python train.py --n_layer=9 --n_experts=16 --balance_bias=false --router_logit_norm=2.0 --norm_place="pre" --tie_embeddings=true --init="normal" --init_std_up=0.0186 --init_std_down=0.00439 --beta2=0.95 --warmup_steps=248
Below are experts of layer 5 (counted from 0) of a mixture-of-experts language model. Rows are named router (the router's row for the expert), up (a neuron's input weights, with its number) and show model dimensions 256-319. Each number is 128 + 32 x the weight over its row's rms, rounded and kept within 0 to 255. Numbers have three digits each.
After each expert's rows: "gets" lists some tokens that make up at least twice as much of what it gets as of all text. This comes from a sample of Wikipedia text that the model never trained on. Tokens count by the router's weight.

# expert 11
router:145178104165157115153121094192136132164150162117128124145130119141136143178124130137180182076112138111118181159144107180129128112119124114072078087118141191136188158113103093131136114123128135
up3:188110138127170136181094052167143158077110053160157109139149115139130122068195145104128127155111104122163101125148122092137146094193146145169117183106070109133034127085083120075209073103106153
up4:197107071089114135133078139121135187109136042150087101203128115110112142147146166115120150143146118148095142130122135116085105123154147125145093139151067074106109143127220089159072103058135160
up5:146104105183173160127094088139178108168107093147123110133097177118113142141142133121121130099163155119160113116082104066117165080151162191134131123109189122130034121137098095120192130161143126
up6:130123098162109147097105110128121071131069141168090110077137088079140159111125160146070133157085135149124154164112119148130114142186159179131155166130141151104104125128131128137083123109120110
up7:155109110140147155106091141124090148109122190183089141135148169130118094100126175127152106148219144157151161149112122155136115120114044092187146130112087167162155154131108105100158106139116125
up8:118116139113086152137144114099125133138117136101163134138111122138115186116126046078141123128110120128122123149120127157154154069133160141134184183108125089108110168152108167200138203089113155
up9:180169151203109098131193060145122109224086113119118152131102165105149162093103114097112156125113133094139121175179135088108149093153125091103142143128127105140152153149090122155195136123177090
up10:164194085122109175178144070102101090100070073082123030097032117155132107085119111091116129084204133152095120120151147103153104115148129130169150138149095086167114136139140137086191144147143149
up11:093094154101073179077149075125150122099105120138157159137138093152117126090182120190126112178155106174170138067144120158159152158102149144129114150081120153153062146135065141139158099128101129
up12:114113080157089112060143106129090075123095109104094150119113147147114157137041102176136063093138106151131101105109154139113184094098101126101155137093111179086104107143148044156111138117106126
up13:162139152053127113116128134135121121102117074128139164143158062144104105122155172053131156132142084157183133089148148143085081101078090129154127118133135099197150136127116088156147131083187085
up14:147161123146117073125133152114135113159108079131081171138159140103098120105122158138133146112098115128124109116085117095050084125134158144162148138135122087093099176154172146117121146127142108
up15:177128115143208223130025084148123138091091135143100113110162164159169127134104081119091139112170135087144128163127164132179106124124126151174131132100083160153134125163097179203145114102088138
up16:050164168115137212088159117144132051157174143176108180136117089132121139128134121138146177099184127130160122155163137122167153092124149062136160135091154099124130066179117137153112110144176154
up17:104135100095090166157141091191098058149111087105090112103085125197116152124138109073164144153105163195097147164081112177133099117152116133123098144054144077061108134169043083136118115113133163
up18:142112201147046072088129146104142109154100134153158131153076216095124131138140135118139130111150113070134119147156157121131121072156110086123138148124124175141089127166151116145153140120118135
up19:098126097106163173137103149151148135125131090187137166153168100174134127104163180079131131142094086137159110108102125160050092098110126150129118125198124094171055074136111094069155120132146130
up20:133111137134138160146141141167163161059124108120164153140133146149132134148159124108143127122173123063191100173140138132121079131101091122138121151142134164148080158150098146102145098111113123
up21:166121094156108132037117142109108154122107122108127103121124114096122123132183163158084108181193162149093142139115184217068188144125145083136142127119061109133148153099153107115091085112092110
up22:158215075043110171111127153122151147133127139145136140154147126143192160088169116085123145138077118121173094121146122114119105149114185162144110154145050126183099140118138131150111107121148180
up23:130102091189169193125095131097099141140095134146153106185121126175162143135131093106133168158126109085202076171142129097087123081137157048118105190161040081171175153156064098135186157130130125
up24:129021109124139133111122151121139136169152129175139134133115187185157157036073130144118094113120137137122079158161131126078175105146129086166206157078075120128063150154100063085196075085113177
up25:084138109100144118113095134123144123124145115138105141127128124157136098116071154103093075162113140111142107127166092169112129091193175144116122136066098158153138147129122192127159194112133139
up26:076158185122139136122079120140110086158113116182190153104127161117164153148142091113137098157075167075231141117140163099129154093129100145125128149117107090157107085200099114135130140132122058
gets: " the", " in", " as", " on", " by", " that"

# expert 10
router:130099128097128105114142161121081151109134084185120098121158148131143091186139145114113169134125145111106070152100102143107139124179143140198159073110059154148057133118121148172159089157123134
up3:122121064189139057098152133181124119123078144137115112188152101204167134102159080088051182091124134091148102168169118116131156135106105123142155107120149070145137151085145144156145057163085106
up4:105180121177125159108123149126107147176114070161137081148134143109134155142160157177171125116140087149103066124140086143117103165173127151157151111080094146075110149171127135056125107115161140
up5:149149095133072126057073109119128111169189113122178164165122115070108108109162090196130153183127131145150084126149112108125121148136160151090117174129110091142118097159140129177135082086152109
up6:183170109144106138074075124143096088137158123175153136169155183143152176106133122131201123122163109153134120161138157135111129104043148115150111118066137112127132140150077142126143089076132126
up7:138142102177131142094147155090108196172128115129192037103108148101158126096076182156176134080132135114181114143084133174111155148136106145113162162124130159116118107143192153128109097138189186
up8:159215173136129122115100059157198132135175088159064175131107141152130102180124077137118107072165122096128091089129148104100107091126128121158168131119130137152181136113157119115130121100124057
up9:115119140129131100145135163126135131155129098146155147156137106115160113132146084126187145172107071105147136176138171082156170156124133193138120141101098176192147093137075155134177166118100142
up10:114114177177108152117179169129176159161145126134073170132150156088137120077152130124142144156084064121114123153159099054152079107082168140111119146099085071119127104199099147109140135104119116
up11:111113071128193117091129134161102182141058063167054090137149126119126182124175094120144118111090128122110118188149150177119152145158096192133132139105075150127096100123143071153152070085109101
up12:089148103103167067075090119080129173137158151143145165112111137224155117129183074139134134162120144157179043069168139179115138175147088089143095129141166160117164166091171148126150102082157159
up13:165177091134086177161108119100112047145153132098094063144122156096118115085146078140152077081154140172136127110120105099157178124119142056149104167165136162137131158142123145121164102122125089
up14:185093091133066115114137121151097152116117151126174111140132179127062128126142098141116137131145164078143113106213151132136128148154134110133160123136091162168115095115127116217178171129129094
up15:186172076130164152170120095091085105151138190174102101116167133148088134143189133158089083137168121085157123178132141094151084178147104101123109110112096127158089138107162090205146202154039124
up16:157133104128160152130125191193137097160081130177187153175137168130137103102147093161120106069114094067080143163162130130107183111060140119090120143094117156141070123144088181102115156113171106
up17:196110141128139127121074144098168126147016114168123062121123131109135167072113144155148126078094151150146127160177118177131157071180141093131176145123083149185119144137118091157121108103110101
up18:135128126158143149084103079157136108084122073084105184168159122161080122149120132162139141105129143115158107108150117079123197125161140129132082115129174172092105145137118169102122141137164087
up19:133094106127120114138189111084078130152134089132169138108139212078139143090161106114130145159121174069137100080156134126124156139113113155105183120176133058149121104152112192122145161111079105
up20:173121134170130143164166140137114106111078079093175098113095135138127132130090123143047152109114143124163158080175124171114127132109105141153149179113110104183140157136039068175184145157110119
up21:049123133145132140112122087089136125116110047124111188176137153133146095176122197106061172103081118131121108163117148145089107139151092114129107114126118090147118182097130126154152073176072156
up22:164131118137091107176128101159164072202103116106139092138126133156152164067094088105116098112115077127090127116087179162067132140118121155106189180138154175128106174108133148163162087110140120
up23:124122083104148174104082112175139174149104144130104112160122097121143145070141137123156181128196132162123178165101129128102166088133157144082089190117115107073152161119087143106169065146140167
up24:144152182153157098069153090136119154067138132125154081155150134052097148093154107156147114136073168147182091155136095138151144135113133124089074146107139084080097188129138125098131183080119156
up25:201132102060119113170144127176144147168131141096142164126123131092120160040094122099113138075095133136164159127105202183146156131132132137076129091132154046130190104168135137063121131152139171
up26:151206116189109141129157120140143130127138124109096113141154107190142133093096095110165127114119120120180073110096155149075130114152140153148117106108099118121166196129065169101124130088102086
gets: " |", " ", " 1", " 0", "s", " 2"

# expert 1
router:135155133162125142162109078159131094117160133135106181134083131103122130124158180242131046133153113113113145156092094161171131075128169138080149079066176131109179096144133061095130131125112117
up3:126099070136071135176110145126174091136134111147140153140113143153168112182154117103123133137127121155125115095109154105099141143144097111117130152097068171125137164152101109156139122127101156
up4:143193148085162127093111165167090142135116122170162152114088108114130133072128107136150114102063145117183113137145144118116133083082087177163127136134065101165075135108142063119134087175098171
up5:111093138152111092049155089079101114095092100168139112181136135120126148155160108118139158119103125099171109108178092056093196162174096115123168147141152157101138159142189139121165098069152166
up6:139198138125101100126109142103141086098147156149123091098127099042121131177079112125113115116105137155109137158149157134154119124128124121184046136161181105072108153183173140118097135201096140
up7:133116122126146129101091099147122105120162145109163107114199148194088162089168127127145142129114146153139089146163132095128148116159135085248109149120102108081079162184173127103128076134140066
up8:161096131094099086114176160111087080110095141125111129141132107181144093124083136125104135145100132103094134110130129062129171127120079077090123151131155182094160140077145116139156171089110163
up9:086116182146130081089177150062117149123147150164108135085153170134157136133125161142114102125130132066174119111162098184123126132100088114094121133091056146202111103146095154167072125102102159
up10:104198157105070131131103145161139082144149156131241078083080121109133142177102093126132132096156121141104143142137173122098134132097143088212190135151135086090106138130161124177111162190141121
up11:105124215081117089124130100111098160179110120104132112158135087128126120080118118095134145160117044129163092175134090103103141138128140134137170174099159137096068120164123185150165099129188179
up12:144128147133210167148098136112112154109100147115102124138126130118143104125177138109134176127123083149120115062158143110101155153105115089202134148094103127078058140062116102138119088100156074
up13:165122106180084162101091117115137168132132166092115106128075114115077147114120121142211127128136049128121120159161124181148139170188140090100110134089088143119091146106118116145137138118105177
up14:065096148077125098162115147177069129168170184105206178118216153139145120147183131144082132111141125125130092083085104139137152155102121062192140136198044051181087094132170104071099108151148139
up15:158102126128151044141131109160073132141098062149126141154164089156110119083158103125126138154096144106144099126151141132098159162126132101161126148180152128108117109173141188106158063105122139
up16:106161159181162192110115149067160182155105159151112122121105117095132116157134101147134125110184092118173136160199145191128156130103131211125106128118091137142182114105085186143071164181090180
up17:136153084064143163074087122126141082110091098124129139099167129136124117081121122116107132076157155144138112108121179160133135102088118212180110148142106136106116169078116087153096110169069160
up18:101173170158150160103099147081152139126080158128121119080115103061132080161075132109115141048163124131179166126175165167119162171099130105146156154157141137129168151094115141160082127136129128
up19:108143213054132160146150111100131131100109101061168154059106096185146104121158104107138138112133077112111177119140156041103097138064124116113129131137114111104083148101143164152080075126090117
up20:160139111076100107114135122128111148166121121158150130145181086092117133076158134129116121087057149093131117158174131139106104145179106151172083124140107148151118109092136081160122140148118167
up21:145164134085185195167090107140138143106109027120175120156198128150157144088140128107162147092158157093162163111127208126115081107121069206091129140168139137135069098175112076115146149078103151
up22:119117110183095154157149135078155097118109145094099115102120156133146144166148137116147133086149086133116122137083156096160139109097135129031091138110095180183122158154082131150134126166115125
up23:156140127169167047123174138210091103153145105148159152162131149133159097069166074119119123143137098128108073155137125143146175085139170089112136123112058139114111138142102124135168100102123228
up24:144136150185153163110092104129146102136161094095116131173186150169128137183115143126125121124176106113159108170178140147110173138141114101102130144106069151124144123166110129227076112103107116
up25:156179130155123113099157136126092118168138106140174115128148102111146085151087114118117141137141149138136106117120114162069194190116105115124189147173129177114121138114143126161118168104137158
up26:124099146130165169114144067134065177115077165064150151126099116171115117024119134129139127071143165151159126105184099081123164125133161078157164173163180157157063126116157147122162122115150091
gets: "\n", " was", " a", " is", " an", " This"

# expert 15
router:096094168084126111161125063105097104098129133100112087069160104128136109104147158122042147160153164178170106111115110070117081173082102165140174190172125135075134165056169057081090112121108097
up3:114157114115103096090127092154088111142124081141138110179110132149126166056152071167103117184012167162103090157140164134114125102092176140117108110159161122125088120149137155167133140083131116
up4:111123144122149175125078097065221099110157119185142126149094150129109149135143120134112151129164104110136130164121120132080133151123114163137120128142066161124107077192082118216100106105086070
up5:155122059090132122134094210122059166136088097099162096149113126133191130089112156117097134095092099146101098101104097105171125101176168149178153131136126139121170131107137175086134096130077138
up6:157126053142154138120120128151087133104110104131091122194077056152134181166184105155121174084113153169157058110141159078141154140132195142144102108191069149161127154093156135128131146129097100
up7:137156109110140160120114121051145098087127144112087076141122115128153140123150134166133099135190131141082105127173148200100119130099119137202095135144144120091099137118117093136074135156103136
up8:173109134136174099137128167109132096145097094149131135112183146164131078180157136120121085149192143119089141120104165116101179134108109148098129126156119115128076149138102171167070146113105103
up9:155116139112104132100063094106191154157059126153176109117134139141142203110099084106118094170163131125070097175147145195146165159146136103014098102099103048097164181101121146122156113125120098
up10:132120155148105159091177149124077145139141166170110081150057039144144104120158104143119158112125134071089129154145148173087148137110167037146145141104104111157128126109107137093177149168040140
up11:149156121113139109187119166101189149177127096133101142108121187117157145128130185144129147129115076140137127103105129112128139108219179149147152102121142112169099152163090222167139112119106154
up12:164109163141168128107097110166102142144165153162192183162172183118122119105138120137116098175146127079138118162143076150092176196118075057132093112155108109182122122155096107110138102122069121
up13:064104158130078166140120096136183111046103118084158126159138110134146136162120196099067155115130109132175114177139118138106139083111120135138115123149121120120138099122148111153150109122166101
up14:125095027102123174166179119102172085132201097124110118118134126188120141158117156094147157101146117173157084135134114116144146103115145100154096093141080150116076107145095130177100124094089115
up15:146163090178120137152178059122126139177109094072147096150145086121103142096105149122131090153164150127121096124233167096175124155168145125114142127125120110137116146141162075152110113142048153
up16:128154153082157113165121115112153122136169119096126128168147144059156188136143139166125145115100175103127113177225144100082148117071098123131129121076114164116140155117096147109139060137191210
up17:131107101135126163102127186170129144155139155184106113110097149145153164103172176124167137125161093163113150168155162159125097096105150179203102148094117132096147115136131099144135101132102184
up18:108092082090125119126156182087129112067090139083183090135128185215218133189146166103108082100103142130110124147065193123124090114115126115163118115173103124133108107104129098143169121192169119
up19:147182140130128090090128181135152190170161149124118092125088091134185144097140093049125114174142128141063097152115112108076116175133066063166144122148105125136079117175124145045146113199178168
up20:184189120158132201047117132133129105117135096158108098111142144098099097077141097180107127076153117154111097212145094203136139123128102069148148118118084202092122177093089077116086125096087073
up21:159156151152061096079116147173099138132095088151163133150093134102181086113189121188145147173121125109157108112147134142149178069109130147149142206141090081179063100125117131129142027138100117
up22:126121177149132170159104130144137119132063094119072192108182151156118175117105120149091141155146068125107112147174159141143115122152134122068103149184108139094114101113088155183097164108165143
up23:112185121144166140090206207092158107143086149121118166113100186060202146134108158111131103140154062100115086152160155093165089156119095110120103163136083157185136083131118178166139121184119170
up24:141126077166150159073155095104144128094110108122167111138168175124094128074112158142139126126155110125100075116131120138110186127155125086141142142125181106125133154221146099157080120116160145
up25:141123137123124141123121119120212184154106182167163113159110237118146125104153114179122125151102003113103097087107138119126119125119165100158084087071068159175056122083084096119146100162157152
up26:129117120149136099139096176119107157171122149173137110123134181158147115153104152098141046156185128143117126100062238168145111170160143188093103158083098175095108121119050109169185093173079149
gets: "1", "2", "5", "4", "3", "6"

# expert 3
router:073137175165188112083161161148203149042131144152131127139143104158054128187133135083129079155100144120082102106179176106129131201119156117104181151157130095105141112123169095152181123171096137
up3:141132069204123120155121160108095178193100135128120135167155152079157162086152172170136148160129156114132135178128090141128168175165132108103106103197130127156095128188109104128126164143096175
up4:121094131146063128163163129137115099125155180148144173107097134084127122013133109154141148145121073124104111160132097158134167149119131071131167134096101105185155109142099142111113162150126177
up5:192129085122182173125087083099172140097117171141115101174193101166109099083129120174116108122172159122123112093133158141153152131155110160157096142132148125123138132114148143128116108187127123
up6:192123129090138118098121106136112125139086073158143165142121172132150131118182098111123167155102114152141114211061111148153097169198113173195124160136075142151089125156126141085098117112131158
up7:128117115177152128174112073116099179102110088135102073167122146115159131138144159113115159129137134125163149097138119063136143088115137034151114115115092184121084108101072135114124136131157180
up8:128135175142148092076069179124156086097038135172127089127114074083128142146107108111128110129163104081132097084181165111076133098143103092100072161140102128181084104092152156104121090150164126
up9:099142165104086110160196109136119126126138147145142150118104193113144129114163108125143189125168119115167116074130083178146178101163109089154206172158075086128045097161078084110170172128098154
up10:164140128175156076104153060164089140108067142146122150176127128093168128116159155133203125113128150134142112185115151086112143135144112130113119152124098097194094064141149085186182173150057149
up11:145156160083169153118162170199133129087105118102171125157176176200154148152150098092074137156079128112131063081138120143132117119112141130112111103141131108163089134128133187210133070112114139
up12:170143175132136128148094070073128165161147171103060138136153132081138155100140133100123151067185145126133178119100139169126060150121053174142111137157110190139128129088134133113060176112105177
up13:162152100140177145106124133173126101099099132180077098125149083173128129143128138156097115121140132189124129121089122182136148117118128164118135147096142158108150078111115127089137127103141083
up14:103082161106101158133152135152059161116063127101134182130131099151204128139168111164157149140090148198202146114119146088116167136096150145158105134068154140152097110163097152137128100207170145
up15:150125091131119143075155140148100193197109102121108093114115103142132100156143138180118146158103134173122154104165158118094064162125147131119119131106052101106123124120175116109100154144144145
up16:087112167126206088118086127151110116135169124116171140193124126096173096114205080130090198092120145097152117189129056117094144124124107157133121166099059147082122124157129101121134153149163088
up17:120079100113113081139126088109088135121106143104165114205139125108119162045164104120109159074129171112130124117159116178110136120150138152101062178077089166108089130117160103170108105102093148
up18:079161137119116113086145101130104138162144089125134145143054163098132143109163146143120083082159139140193135149104166110081166105117101133106143173104123115116119156106157119095087083155122135
up19:113106096092133146163165170123145150135120151130120117106176095139152109131165061163133209122148084145128086113212094133132051161207099142140053123092064110122111157081080110136098178116106171
up20:124076142118103165123114111181127125102134127167138135168124107101142117043115135151095134099094144166114118150130173094151137127120165138073103133121054196226156093186125139146136119116082131
up21:136125129116096117152171095110078107164133119129110143101069138130110100126147091142140119110149160152136104097123122141069146107117123070145184176133097089155108141129096170135148114143084125
up22:176071108122109099124130133137084096148142061148171129156156158113138108129118116170116145156120115191157108106094072111117167147144153162168143142087110153204154092135097126107155151060216158
up23:133136079152087160122135022155139116158122142148093131109177147160116173111110135118140100109099160133169142155081080162117088123076136149113130110133136123177103071139097084118170140176146140
up24:182130129094156109170124083166084165174099156100120134150131102078119151139157140152089145135182107166123110112172124115089096156163137108116131156151132071151161107190070139197031120128188114
up25:156170094148159127138110126126162095161150125116074112172133149073119136111137160111070103191189155136125107114135133181135100158127108160152163083124137151070151132105119170135067171122108125
up26:162148121170133092139165122170126105150140075084084102146088143138140118095109096171100142142091149141090124108162142168154150116119149094219162110127127111143115139147112154110084195029135085
gets: "ed", " at", "ing", "ated", " for", " with"

# expert 0
router:085084141130110105077112099089180083082160194115160161159069132053101175132135129136163140106138109146127227142105152142111138095092136155114149132105098092098132154112081081128151185120168068
up3:117139203128124165156111126101123156128136123101133120110156223159164126110136148171113141043149088121122108072073119076145058121100157113140124177143125157133103102158093111098181073140122115
up4:149113149142150075164083129144105162134111139128141155153140119135127152113170100137144092119105024101166074079116127054108128165170121018081138162125108162162146173138154123133130130126105176
up5:137148118136131152119111182142154136135105101126146154103163146187117137147146176029095121143093152131139093209122153123124114119151160246124106122140124118109113119101187154118106109085140156
up6:203133147121141093131184099135050111102210111131110093155105144172111121136128144174144139129107175123184127101168079114099139129107099073144166232173129095158128117210136162049135122137136103
up7:122142149113118072114128048157103123111154127116104143143154125108131110064156084159068141074211137111152088130127140176116093121123125155105121163141093159154178143157104176095074149097128167
up8:153134144131164178191171118150067182127079169109115100137166141153116048174094125143145093165149129095140114182141122121183140178151142137044115140154169116110174156133190122073107102174112159
up9:120123085087177141107117147152104159162140134131069174114164107080166161112140208141168069195156134174125109121166128149120139144108128129167128103136145138074064116152137117060071102140133129
up10:101119136143172181107052128105089100110096165120129079131140184144120105142146131147150096108129116110161109183160161139081111171161129102084122145146131129165072082163136128172128127100160129
up11:113153103156139163180181111135139160189116125109123111184145095144143139119159126110130160120177183130082139187121151160167168104176143128128102132126155117130086149157071137110084147061119155
up12:122143159157136121102088177143093144194102131105066114105177160120118100161152162145157101165148109140098106109157107124153130186193164110131127147070175140166149081155106156147155121106111171
up13:124102161096093136168148119105156155121114081112111125099154147188136134098138115121070067094152158088119096156091116125131109132130113109093178163120076195148084118145081143159156088143128176
up14:094123113126121143109143137167178069126049146161193126122116179129100133085192114117094061127143130128128094150169123139090089134141152193107054155202106154163141123157162109154152107106155137
up15:117163167141117107159125131082136141136137109172135122068126173100150162103109115142183138087170130123145103134080130166144106138156118104131098162144122111129097230164092137104076156127092170
up16:178162131170120161151172122154102141140122097127110095196123078147157142087155066141121157079184105152109107149176139104149149136153180126122162151150171105187126138139091135130128133065087125
up17:127158164148105178162158154136100176104119139130150076149120129182168098112171116167111089105178148109147126186159112146136147137163153092079146204143150095191149052141109167111120140131114145
up18:107121094128214176199112097159121102155105108105114140155131128162255093146151185138080078082098173129200033122109147125162132118127137117170155146130136121129080125200097117097075149087170119
up19:119146089174119211142124175130100143073102122137112109116136182117147142174112103174099121063142175128127115148146204152104158111130154140125096159173172151213180111133132137160114153132105125
up20:146127102089143132088115125124136127154110084140136136137134119106159102144194160154147189055128172093158120150143182118134108088182045173145094130149145138113063132140182069149148103087147096
up21:112156146137123129073116133139122142070115138181128123085139188158076096131139085122154105099138062116136113123141107086132086073101106134179114188125146157095051145132145100073231110163102134
up22:116128115186132110161115097107148116180062124081117107136168111140095144126077163130137057190151138153131087174093203136115201141174182127109140103122128134096117096127121116132075140110152120
up23:118109177141121160114138095095138185056113135131150179143109170161119125123145123134093107104174172089133090093107150167120141116115151074173201230109144110117133129149089111079165112129119099
up24:116186140135123160162090091123071202206132132102082136142169130114141127154125141153162193081140119132206105130146091187111026144127120081129132151098126228122132095096073163179121154121127143
up25:100107093142138106078138107126041167113099144165078102130133112087078128103115128156130129135110142090143144140150160151108147116087099076119111181118112125119093152132142170153120154146086127
up26:129143133167124087148129125105143135111148100177133151156149157171127166122064152131123100153074175110095132122155135203113086117173108090165138113072116145135174182090076145155173106142090126
gets: ",", "s,", "e,", "a,", "),", "es,"

# expert 12
router:076103201131138122058114186159108138167140176119152148086090180109137146143129068147204171161069140112125121152142075141171157132174167155124178115118161143094117143097097119085112163180127126
up3:144132093134152127149061116122135121102097101094124084147163125142126155125118139159151084075130066136075102090128197146096083103122143155154072122087117173104134158116073178183154104093116102
up4:138129083139124160136147117163128097126096091160128152152104124145202140094164198101061136119127129122144082127150150162092083100128090138124083163181113129173123081131137101140158106040132146
up5:141103144143082148128131106076099125124082075084106166193113135154143122164121071162117096167104171047107123164210164123115167133111118111079154143063118154151107121089082177140171159081089133
up6:149070140147110190122136142125098119110152116108138137118147149178157123176112127163164096081131152097176111123146177171134137147085086148184138152137156095130074162197127139099166109121118078
up7:150139149083149097149178098080127198152093083131140092167128163130184115056129138144118116146120163099166106099150142131130126163119152119050152117102158154145080065065140112145157144132157094
up8:101162127116136156176103110109192103115187156161140133149107104129153138106132099096138078100126115127162066154205130119155188116116096108152091183114125109131131119180128139161111113088119104
up9:135125139154164191129080066097152158101057109127076172134178149124153116112140176167137094094121084134160128104158151144151151138151151136072132162090101168208141084065056110136088089133128159
up10:153159121119181099144198096185125089095127102143136107145174105103071169155181115113158085202154126123141136136170150127114091080128108132077091124107085134116117108126144053137129147113107115
up11:115103146147119128113082144120176150149134099127151147198149147154129147126101170115132142112126135113197105121101113121098150125130094156104056119103160152099171190126075207148155129099139183
up12:104092116112121153099156102158158138122129120157114158089158149139045187082104154079172126143190154139148198146111129161136105132117099187147128133191087089148130094143148095115115113083115165
up13:147100160149137101175105118055106136165102136092111162173135108156145129107161159155107062101109175097149136103143122099121161119105153096070168125088107134099115094154130088095154201145120140
up14:112191100110154104100061150139198205133139041140120126148094154154159121138167124159181148101128111108143116161164119118091107151160083100148103143111134195129130147127083168134134124114126168
up15:179168087066109155166187123122118124163101109179163134155115144131128135135125118154150094137162161126117193075131136147131102144103110129097141154162105141169127081132155120129080180136135152
up16:171175063137171155108115136152128157107175115163084152152169092152111129153165058127136157167160101117148137133136108131102063152164132148141085166114092154166098125135127108139128180065079129
up17:087110094135109116103127149179148108207165124157113137137186132103123176097133126093146136153144141144136121180106176137092160088155117175097160175170066144164103054171087078111167096019130212
up18:172155071171130154131134094096146093148097092205135122154115128156128112142099153128095130173187203137139118152092106107105178098135134185117155124188128187157085179112142099174116054127118169
up19:134118138159119164144195126117121155150130132130120179134126125138129124073153133159094099060122157070145144095181086167142077164140107123108148141147129114110116110127103182120141142124115160
up20:124112099106119113129154141181139117136110114099150098122164111132129129116123128113128133168135147102065130135201155140169136150142173085170141144132136071121092171128116170149151075148127120
up21:156202181141173135108108136122145107106135113110172169122160092097150100130127109117154141075111147099171104095124123092141099118113052082125125192083076171141084110078114174097174090120128215
up22:115167092126161154098123124200098086108121099159101132138126119156160146098140225106093112080105113127143075146153203127104118053130121149141149147152110068123079089144160088131151101098089135
up23:123157123185116107131171125150176105117121094137147141127140165175109109153168135141155086158110135097130115177117171138115113109155105110132045151148084088133047103197112156144121132143127142
up24:134156103125136100102136117097047187180089078097155095094161153112116130187118111118162149158128078153106128041169152156124134123129114129123083145139142160109176142117091180158085191116150163
up25:067121118133101123113122111159106101100122080122179177135080134168179115125178126117126103099104145147191113146128136136099115097088112102108117187166083101183019181167111053197146141094111162
up26:111136069125176162108136117111117109110103129177103113166132164137187091119164127104127150112078089107108068092138145153116107147127136138164125160113174093137112154129088127129100160090164053
gets: ".", ":", "|", "s.", ";", "=="

# expert 7
router:131183111080144197151128097115088154100128187116148121124102091087125165160188126103148146091166078118126146139073107144114153108130124148104130090164056136127124120073180100101112133145107083
up3:093151119159153087102088115102158076125103073125149170213129110125150120112176173147085118179097137113137128163141115140099146138148114134095066095130095151150111079113086123172110136138110135
up4:094132167168184113109184122152104131091076158124141114155146202128107116112079108124119085152104093116114132116076179126120136091079153084111143126072099102081078156167130109131112146147174135
up5:098173126179141110143172087143123096100096113130113089164167144134125169124170102134154163120141135158143099132136177179106113155136130070101079132111117132077132173101087138137180121121145199
up6:138103096127104106130115094131131162148080145135118156154131117130144174141117064156150085122071145116180085137101200146133159120097119098112112099151064139055111156112167148113086114161156088
up7:073112212103126095114166139143139149098164108136163123149163138118149103104154132054164123176135101088209090100133106137170182108183114114137163151122087150139098061125092149107190088100134151
up8:169101115133088118116086131096150160125156113069125199119170214150141155168144182062159113128156141101116063111093110163086119142176129049139097121153135106127087128117102159134166055096113145
up9:087136088127126120182146151085145131179078131175091114139150190170138117098096157127179148127075188170141087112139106172153144124110097130089176135106144083182146160189075126179117124095152071
up10:148145162095077118100162112102088161111147128171134090149144148088117123161119161126125149118139101139170135137138149066067140123156102117154173119143047150121133090113128125130075084158123116
up11:100163068125089157109147121087165152101146137183152128112115155135113137122132152151181133123156099164121113152150143152117157241195127124153148091058124084132081086156121146158110137087106165
up12:152104123081130115122121083105100147105088096152107144155124118118132157087150125135120133147088115113165122112166123146150079146108107160139095152105053107187112083130150078118141092081103125
up13:153127141157184146138116109112101104114121108154069162124112084065139100105169102109122117088091122116162139141142142145083139147136098126113130132112096190147143166157090145185094174114110163
up14:103105131122149125102103108134135103151139127156100104140053124137141152107147127115105129148112132173164120118117127174094090130107120069145113140201127117127087075116110050072116146148099101
up15:211122107113128103100167083080141131099070101126113105077129102068104122180137145119122133106081187102189121142117192141135123111094096123107125143107154120159124136112139149107147102118138112
up16:071129184113175101114150137147173094203148121119120158143150149151096146085116166067159099120132097137140066143103159158067128113103051138063101148169125130114087152182134105130110062131130135
up17:125148188139126153101123136067125147132069121079037079182180143112105139086151142129137125097104108098176150109206074138152100106110123098087124142112088154145157098144095127137099136155057126
up18:128118126120176077153093178134085123103155165075154161184199180131117086098114109116089135110118133150151095071148141132148130195151107102136135122100077122186141120106106155124158151114067177
up19:089091176115109103104181094098139124149117112139193148094136144169123131030148155168142115128102118113157087128140119195115163113113091072056174160073130136158121101175117111159204111124140201
up20:079134104139135095184119144130177107187118141150161125195134155080115112067190103153143138200124120078126134193147117101111117127188138164126074158130085151112149089114104036135137163111132129
up21:144120065125122155139112148147163075168156112114147157120105158196111105128159106132151097127129123131134118129099150197071175064143145159118150130150142146113061156165138083107141168103155165
up22:135172126133076116140162142138049187215195156120117158198124116192170096160094128112147137131134114098123108191148122141053189080121129089139129190138097164154134171099118178078102119090093161
up23:173169136118158142077179121186129186078089113216084061094134137123143106085115099142115164103102170141205112182131114164166112098133157120177160161061136078190093124136113124066130109100149123
up24:172175127114119138133108120088182139165113122144105076170146121152135175129064085139160122134107100115169049182130123118134117105099113110090115183148150138149112178135132152134063130130191141
up25:152102088175112112083181132107093202126093141112164186133151151136136092116179138095105078141134154088120089140177126127094154142143097102154148189099127114132130181147161210130144121124158120
up26:118139082192110156108166136068173163109092110119129103160087107131138117162135151118132079151118169121110147144202169145128098127127132118121099142097209131180083144146109171140146154133118096
gets: " to", " |", " and", " it", " An", " The"